Experts of a small language model: 8 layers, 320 SwiGLU neurons an expert.
Below are experts of layer 2 (counted from 0) of a mixture-of-experts language model. Rows are named router (the router's row for the expert), gate (a neuron's input weights, with its number), up (a neuron's input weights, with its number) and show model dimensions 0-127. Each number is 128 + 32 x the weight over its row's rms, rounded and kept within 0 to 255.
Before each expert's rows: "comes after" lists some tokens at least twice as common just before its tokens as in all text. This comes from a sample of Wikipedia text that the model never trained on. Tokens count by the router's weight.

# expert 0
comes after: "| ", "(", ": ", "\n", "0 ", ") "
router [148  62 122 109  90  38 108 178  95 138 173 194  86 130 191 161  86  92 102  66 113  82 125 166  92  96  78 123 142 148 118 133 140 129 133 153  79 103 141 124  75 119 160 121 127  97  96  88 107  97 146 122 105 160 139  82 149 110  98 174 134  86  88  69  63 101 131 112 138 164 125  93 129 123 153 130 125  99 108 116  79 118 127 115 108 147 149  97 174 129 114 115  64 123 159  83 143  94 178 181 126 135 159 177 137  97 138 133 150 115  77 119  72 155 108 106 162 132  79  82 197 182 120 182 108 142  75 122]
gate0 [ 83 227 117 109 166 175 109 104 136 154 111  68 111 101 105 120 126 146 157 151 136 130 119 146 132 138 115 120 141 144 115 124  88 132 138 114 160 167 158 130 142 136  80 154 138 141 104 179  99 123 106 129 153 118  80 150  89 120 184  65 125 123 145 172 196 223 121 154 132 130 148 145 109 158 111 141 151 152 123 136 165  93 144 136 182 104 130 169 162  99  93 153 176 143 101 178  90 153  64  98  97 120 127  87 111 240 114 132 134 129 186  85 134 119 125 113 101  77  84 104 126 153 152  76 180  57 157  93]
up0 [112  69 126 162 146 113 144 163 134 135 116 139 182 176 115 142 152 133 124 160 144 103 110 112 155 154  73 124 151 179  63 195 108 144  98  70  83 125  92 146 142 164 142 167 127 176 141 131 132 169 138 108 154 139  87 116 111 126 110 136 123 125 105 127 143 104 139  92 120 137 144 134 195 134 175 155 115 134 122 153 103 135 134 139 107 100 177 119 116 114  77 190 133 140 115 173 126 129 117 160 144 204 140 119 101  80 117 112 108 130 154  72 126 111 125 133 115 120 127 130 106 122  91 155  82 118 131 117]
gate1 [119 128 122  94 123 128  88 108 196  97 136 125 125 143 141  73 111 155 140 180 156 173 115 223 133  70 129 155 100 112 124  96  97 140 152 107 118 162 110 127 102 144 151  95 166 101 103 135 120 109 107 170  81  63 110 129  73  90 161 132 145 128 116 161 127 126 130  93 144  95 140 207 138 128 126 114 123 175 145  69 168  75 143 171 148 119 207 119 132 127 102 111 202 140 131 146 110 128 146 118  79 138  91  63  93 147 141 150  90 118 177  91 136 115  58 164 146  98 156 182 114 166  94 126 132  91 156 210]
up1 [164 116  86  88 103 127  76 109 123 116 120 127  71 167 232  84  90 143 163 171  92 146  73 163 115 128 224 107 128 210 153 121 136 117 114 142 129 130 130 153 156  97 178  88 119 141  76 179  98  89 114 179 113 119  84 128 121 129 192 108  75 153 151 149 108 130 164  68  98 119 205 142 117 182  89  86 104 160 103 128 150 157 109 144 134 141 154 115 156 149 195 173 102 122 142 131 117 100  87 105 104 111 145 123 161  86 138 135 105 113 160 124 111 161  23 151 208  83  56 135 136  73  87 105 119 139  94 223]
gate2 [160 126  83  44 144 127 110  86 137 113  94 115 132 133 142  99 106 104 135 169 146 101  81 129 165 135 154 131  48 123 153  72  94 129 103 127 144 102 124 108 112 176 133 126 143 150 172 115 156 134 107  94 153 142  80 166  89 112 168 121  86 143 130 125 110  99  70 190 135 123 162  72 182  81  95  93 171 192 120 161 122 123 102 121 145 100  75 146 103  93 186 145 145 147  72 171  90 135  57  63 158 104 159  99 100 143 148 107 110  71 190 101  75 150 134 117 130 123 152 178 139 124  92 131 177 148 101 152]
up2 [ 96 143 131 174 111 141 143 161 166 101 162 135  85 141 166 149 116  98 124 109 107 144 147 101 163  64  95 161 102  51 110 161 110 169 103 105 122 187 224  79  56 113 117 173 150  95 124  51  60  99 148 103 151  91 144 154 106  90 125 108  94 136 119 112 101 139 143 109 139 143 160 104 109 151 162  99 180 142 114 174 103 149 147 119 109 100 156 126 134 119 149  68 177 156 144 191 199 178 155  39 109  97 139 106  95 104 118  91  92 135 158  85  95 100 123 103 137 160 198 157 126 108 149 104 115 129 148 157]
gate3 [143 180 139 132 115 221 113 114 179 105 114  85 138 127  71 152 151 158 111 135 158 109 122 170 134 163 121 181 126 144 137 133 156 166 172 155 152 145  88 108 123 105  78 106  94 117 140 148 147  60 143  83 163 155 159 169 137 172 135 113 117 159 121 109 127 119  42 184 165 123 123 145 145  96 110 126 217 105 130 164 121 103 123 126 153 120 117 133 100 113 122 126 180  96 171 156  62 187  93 145 100 190  68 135 147 127 108 181 127 113 131 106 111 118 126 120 167 138 127 207 102  72 183 169 144 168 174 213]
up3 [ 95 161  78 178  69 139 115 116 134 128 107 125 138 109 132  80 184 132 145 136 132 162 130 164 140 150 109 169 105 158 117 102 136 151 124 176 128  82  98 117 183 140 121  93 113 131 126 121 173  73 113 154 101 142 138 118 146 100 156  53 171 133 158 134  87 131 174 121 135 160 147 176 119  41 132 176 127 147 120 145  96 140  78 115 138 104 127 154 136 121 143 148 175 104 148 140  98 207 118 129  37 177 117 127 186 106 132 116 137  61 128 129 133 115 142 136 160 178 118  84 140 109 136 108 158 114 166 119]
gate4 [121 149 142  98 146 125 144 130 113 142 135 104 158  49  92  84 123  81 128 149 124  89 107 117 103  84 104 180 117 130  85 154 129 110 151 127 125 114  93 156 147 139  67  95 181 106 131 112  99  99 100 121 149 123 153 123 201  73  95 108  99 128 121 187 125 102 153  88 107 143 179 121 142 165 146 128  87 114 167  89 105 117 130 138 207 118  50 123 192 122 170 126 161 144 143 108 119 135   8 147 144  84 102 103 135 210 114 100 180 131  91 121 147  80  97 137  97 118 105 149 159 152 164 142 151 145 138 132]
up4 [ 77 133 157 120 150 125 102 117 145 146 120  92  69 133 156 138 147 157 176 113  96 149 165  71  46 142 163 103 101 157 137 141 120 155 144 114 106 110 148 148  78 132 150 189 149 142 169 108 130 169 159 150 147  90 118 196  90 129 162 107  77  91 109  89 124 149 163 143 173 107 132 130 130 197  62 151 115 186 129 155  78 118 150 165 146 148  52 114 133 102 116 139  95  98  97 146  79 134  80 158 181 114 168 139 173 202 135 143  93 160 137 126  85 108  75 120 180  68 180 138  79 188 117  87 178  83 134  89]
gate5 [ 56 180 133 112 113 172 143 120 150 107 118 114 129 168  83 101 152 186 179 149 155 139 126 131  90 123 154  92 119 111 183  87  82 131 150 143 113 109 111 129 103 146  74 180 138 144 147  99 119 157 144 126 159  89 133 102 134  81 139 160  87 158 183 199 154 133 143 158 136 129 141 107 115 145 131  55 166  82 164  94 113 156 127 112 141 131  97 144 148 158 163 151 189 148 142 169 152 134  98  47 107 165 131  52 140 187  83 144 150  69 102 105 140 128 161 138  64 136 125 119 160 146 137 104 120 125 183 183]
up5 [152 143 167 133 110 132 122  67 128  87 133 111 136 137 139 176 111  81 119  99 149 170 106 165 145  58  91 201 114 143 145  83 171 148  97 130 100 139 139 128 151 125 123 116  71 116 123  72  89 105 103 118 115 181 139 143  75 114 154  92  66  87  87 132  79  96  92  81  92 140 117 109 132 137 127  73 136 131 152 104 103 116 159 125 188  86 141 123 119  88  72 143 190  90  87 130 166 112 109 161 133 110 110 156 138 197 133 113 115 123 158 127 163 105  93  67 115 137  79  92 120 141 129  95 143 141 135 104]
gate6 [111 140 131  84 125 157 169 129 172 126  81 115 121  89  78 126 146 127 167 141 118 166 127 176 153  55 176 136 119 143 150 146 105 104 125 124 175 151 120 140 119  91 100 179 131 151 145 136 124 137  97 117 143 168  89 130 113 125 122 140 161 188  94 157 155 123 101 180  94 155  98 187 155  85 121 149 146 114 136 163 173 137 155 191 131 102  94  98 150 131 202 103 146 130 118 114  97 186 116 111 156 117  90 116 148 213 115 143 129 152 172  85 158 179 164 128  63 145 152 203 138  92 171 134 106 129 171 123]
up6 [117 138  75 143 101 119 142 164 112 122 155 101  90 116 169 142 135 123  89 144 120 141 137 187  98 144 188 171 152 142 140  95 171 111 141 171 152 124 162 141 160  90 126 179 138 189 134 128 110  90 105 161 147 141 170 120 149 143 149 149 127 180 127 125 173 131 144 204 154 114 124 135 147  98 115 112 153  98 125 131  85 128 153 120 122 181 164 138 141 122 212 128 146  87 133 124 114 200  98  91 170 130  84 145 122 108  80 107 137  81 146 145  86 104 126 190 136 149 179  95 103 170 119 127 165 195 118  96]
gate7 [115 174 170 183 158 168 117 101 166  79 121  87 130 143 153 117 162 146 191 152 108 116  96  96 200 104 135 116 160 161  87 134 154 165 124 116 117 128  79 134 120 133 131 165 188 180 140 122 192 109  86 140 141 137 125 157 131 110 140 124 182 165 144 193 148 157 145 163 105 140  79 155 106 130  57 147 167 121 123 121  74  73 144 138 118  80 123 112 163 188 107 135  87 163 106 131  73 143 154  63 171 183 115 127 137 171 173 120 143 163 153 143 102 159 133 104 118 166  94 171 140  86 124 133  83 132 105 177]
up7 [122 112 123  70 141 131 125 162 122  96 119 143 135 128  73 129 140 163 114 126 153  57 163 178  93  91 148 138  93 124 133 123 108 100 155  66 160 101 139 116  85  83  94 156  51 135 137 101  99 170 147 101  92 119 171 140  91 134 148 156 146  77 109 145 135 176  48 115 243 142 138 117 146 130 146 137 128 133 110 156 156 117 113 181 116 155 130 150  71 176 143 143 145  97  96 118 116 131 111 178 111 112  99 122 104 109  90 132  51 190 152 134 122 136 130 205  98  99 145 126 107  97 118 145 156 188 172 113]
gate8 [138 168 122 103  98 151 160 115 105 112 129 126 164 172  97 149  85 118 112 131 124 122 118 142 121 157 136 161 130 139 136 114 150 121  92  81 164 141 161 121  63 168  86 112 105 160 207 149 121  89  65 150 156 131 164 150 117 130 141 148 110 104 153 145 115 137  79 163 137 126  92 109 152 185 132  84  98 149 164 116 142 194 120 155  94  78 144 126  87 122  18 102  94 238  88 156 186 104 111  80 141 111 114  69 147 104 173  99 135 171 142 117 164 120 132 103 123  68 133 136 166 123 102 114 125 115  87 169]
up8 [112 104 143 106  41  68 173 151 112 148 181 129 186 129 159 191 146  99  83 145 135 143  96 137  91  86 150 121 149 147 141  87 121 132  93 159  99 106  92 161 158 134  76 104  65  99 177  94 133 174  73 148  83 202 103 153 143 101 168  77 156 118 118 106  74 162 128  86  87 100 149 116 106 153 136 126  75 170  98 128  85 113 131 137 134 182 112  89 113 136 114 104 115 158 116 110 149 120 136 130 131  73 111 121 131 144 112  89 137  76  97 107 120 104 152 122 152  44 151 186 166 151 124  79 105 145 150 137]
gate9 [136 154 120  58 124 166  84 134 161 114 108 146 106  83 142 105 211 169 126 123 137  68  93 139 107 120 130 157 119 187 150 142  86 111 114 169 116 142 124  85 143 148 130 131 130 165 174 106 134 125  91  26 177 141  74  93 103 107 161 145 156 130 124 179 124 105 155 181 166 125 165 131  94 165 141 122 128 170 127 147 178 133  95 122 161 107 119 160 109 137 190 107  92 176  44 125 108 104  59 119 151 115 150 106  97 137 147 117 115 171 103 126 136 149 153 180 100  76 142 154 122 143 102 106 138 158 122 146]
up9 [100 151 149  79 106 110  51 130 155 104 112 133 109  95 153  93 148 142 144 144 138  90 139 137 127 112 100 136 122 210 161 178  99 143 111 215 112 124 116 110 172 129 178 107 135 162 200  87 162 133 115  78 178 130  79  99 109 169 137 143 131  81 113 154  97 138 132 164 160 110 234 108 110 133 168  99 113 158 147 135 152 115 133 123 113 117 174 135 108 129 143  94  85 145  74  97 147 101 138  95 132 131 148 163  91 134 202 122 160 171 106 197 146 155 122 149  92  71 101 117 105 138 114  98 127 165 110 128]
gate10 [119 186 136 179 104 160 138 136 156  86 125 156 187 208 152 129 209 178 109 100 177 156 145 130 120 167 147 122 125  87 112 105 141 104  99 163 120 120  66 125 138 134 105 114 187 136 136  36  68 111  98 145 193 153  93 125 157 121 112 158  88 123 115 173 133 154 137 139 129 214 133  91 130  69 107 114 136 122 169 135 102 115 173 135 144 115  97 149 125  87 134 158 177 155 144 142 164 139  70 129 123 131 103 113  56 177 116 163  91 148  90 152 228 144 159  88  78 154 156 156 182 143 136 117 136 106 167 130]
up10 [ 96 161 163 138  93 117  54 147 140 150  82 182 156 172 114  84 170 125 125 118 116 243  63 135 138 218  94 105 148 113 101  84  91 124 119 159 143 146 128 108 175 153 208  99 194 114 105 100 114 109 168 126 176 124  65 128 108 124 147  79 116 104 167 140  59 176 125 130 164 203 147 152 152 102 104 159 156 120 147  75 150 127 120  29 149 136 120 176 100 115 144 177 159 108  97 130 116 120 114 141 112 154 156  74 110  87 134 152 139 116 105  90 147  86  98  79  92 140 125  93 145  98 213 118 109 120 142 156]
gate11 [141 186  94 148 133 155 151  52 187 104  81 113 182 147 113 131 134 160 144 140 139 121 152 131 117 100 136 135 109  66  91 123 156  63 110 144 172 134 166 101 109  90  93 154 118 136 112 126 122 129  62 150 132 106 127  82 147 132 134 153 198 165 138 211 144 124 157 156 111 105 158 156 111 118 100 128 130 151  98 122  70 217 147 152 101 108 119 187  98 116 172 123 110  74  94 155 164 141 131  96 201 120 154 111 112 159 144 156  54 140 193 149 112 142 154 128 110 192 119 127 142 138  95 137 118 131 160 135]
up11 [147 121 123 101 103 168  87 156 107 172 172 123 117 185 150 114 154 139 131 173 130 202  98 157 188 155 102  53 140 173 113 127  88 129 115 116  72  98  81 160 184 181 136 124 168 118 152  65 146 143 150 130 151  63 169 133 160  88  93 117 113 115 176 118 114  57 114 148 173 167  87 171 149 116 121 218 131 107 143 127 118 134 125  88 150 132 109  45 171 101  56 126 173 168 112 117 123 133 157 165  88 121 146 152 103 163 171 122 179 151  75 160 110 108  94 106 123  84 100 165 119 132 120 145 140 106 109 126]
gate12 [132 154 102 107 175 127 158  81 157  72 123  64  89 107 109 133 140 101 138 102 135  91 106 178 139 170 149 138  86  87 166 109 132 158 175 111 120 121 112  91 116 138 111 180  82 166 101  86 141 170 101 151 123 117  88  83 121 159 111 138 156 134 105 172  97 134 128 147 177 111 186 151 179 133 131 131  88 135  93 168 146  90 125 137 133 131 131 183 154 191 129 141 209 108 127 133 163 109 100  69 101 186  85 103 185 200 133  79 113 152 176 122 192 134 112  96 130 131 166 129 149 105 166 142 141 159 147 201]
up12 [184  99  93 135 100  96 110 110  68 140 156 115 113  93 107 231 125 122 103 149 110 137 152 152  63 101 157 131 114 164 138 155 135 118 139 190 160 122 130  58 125 170 114 151 182 184 132 103 152 142  94 182 116  90 116 134 156 172  89 158 137 107 122 101 139 177 137 145 118 104 122 116 122 159 146 151  86 140  90 143  97 138 155 106 116 108 154 172 168 116 136 149 124 118 179 105 155 126 151  85 148 109 215 110 116 141 110 136 143 122 161 175 176 170  71 142 158 144 134 135 176 115 123 141 112 198 136 184]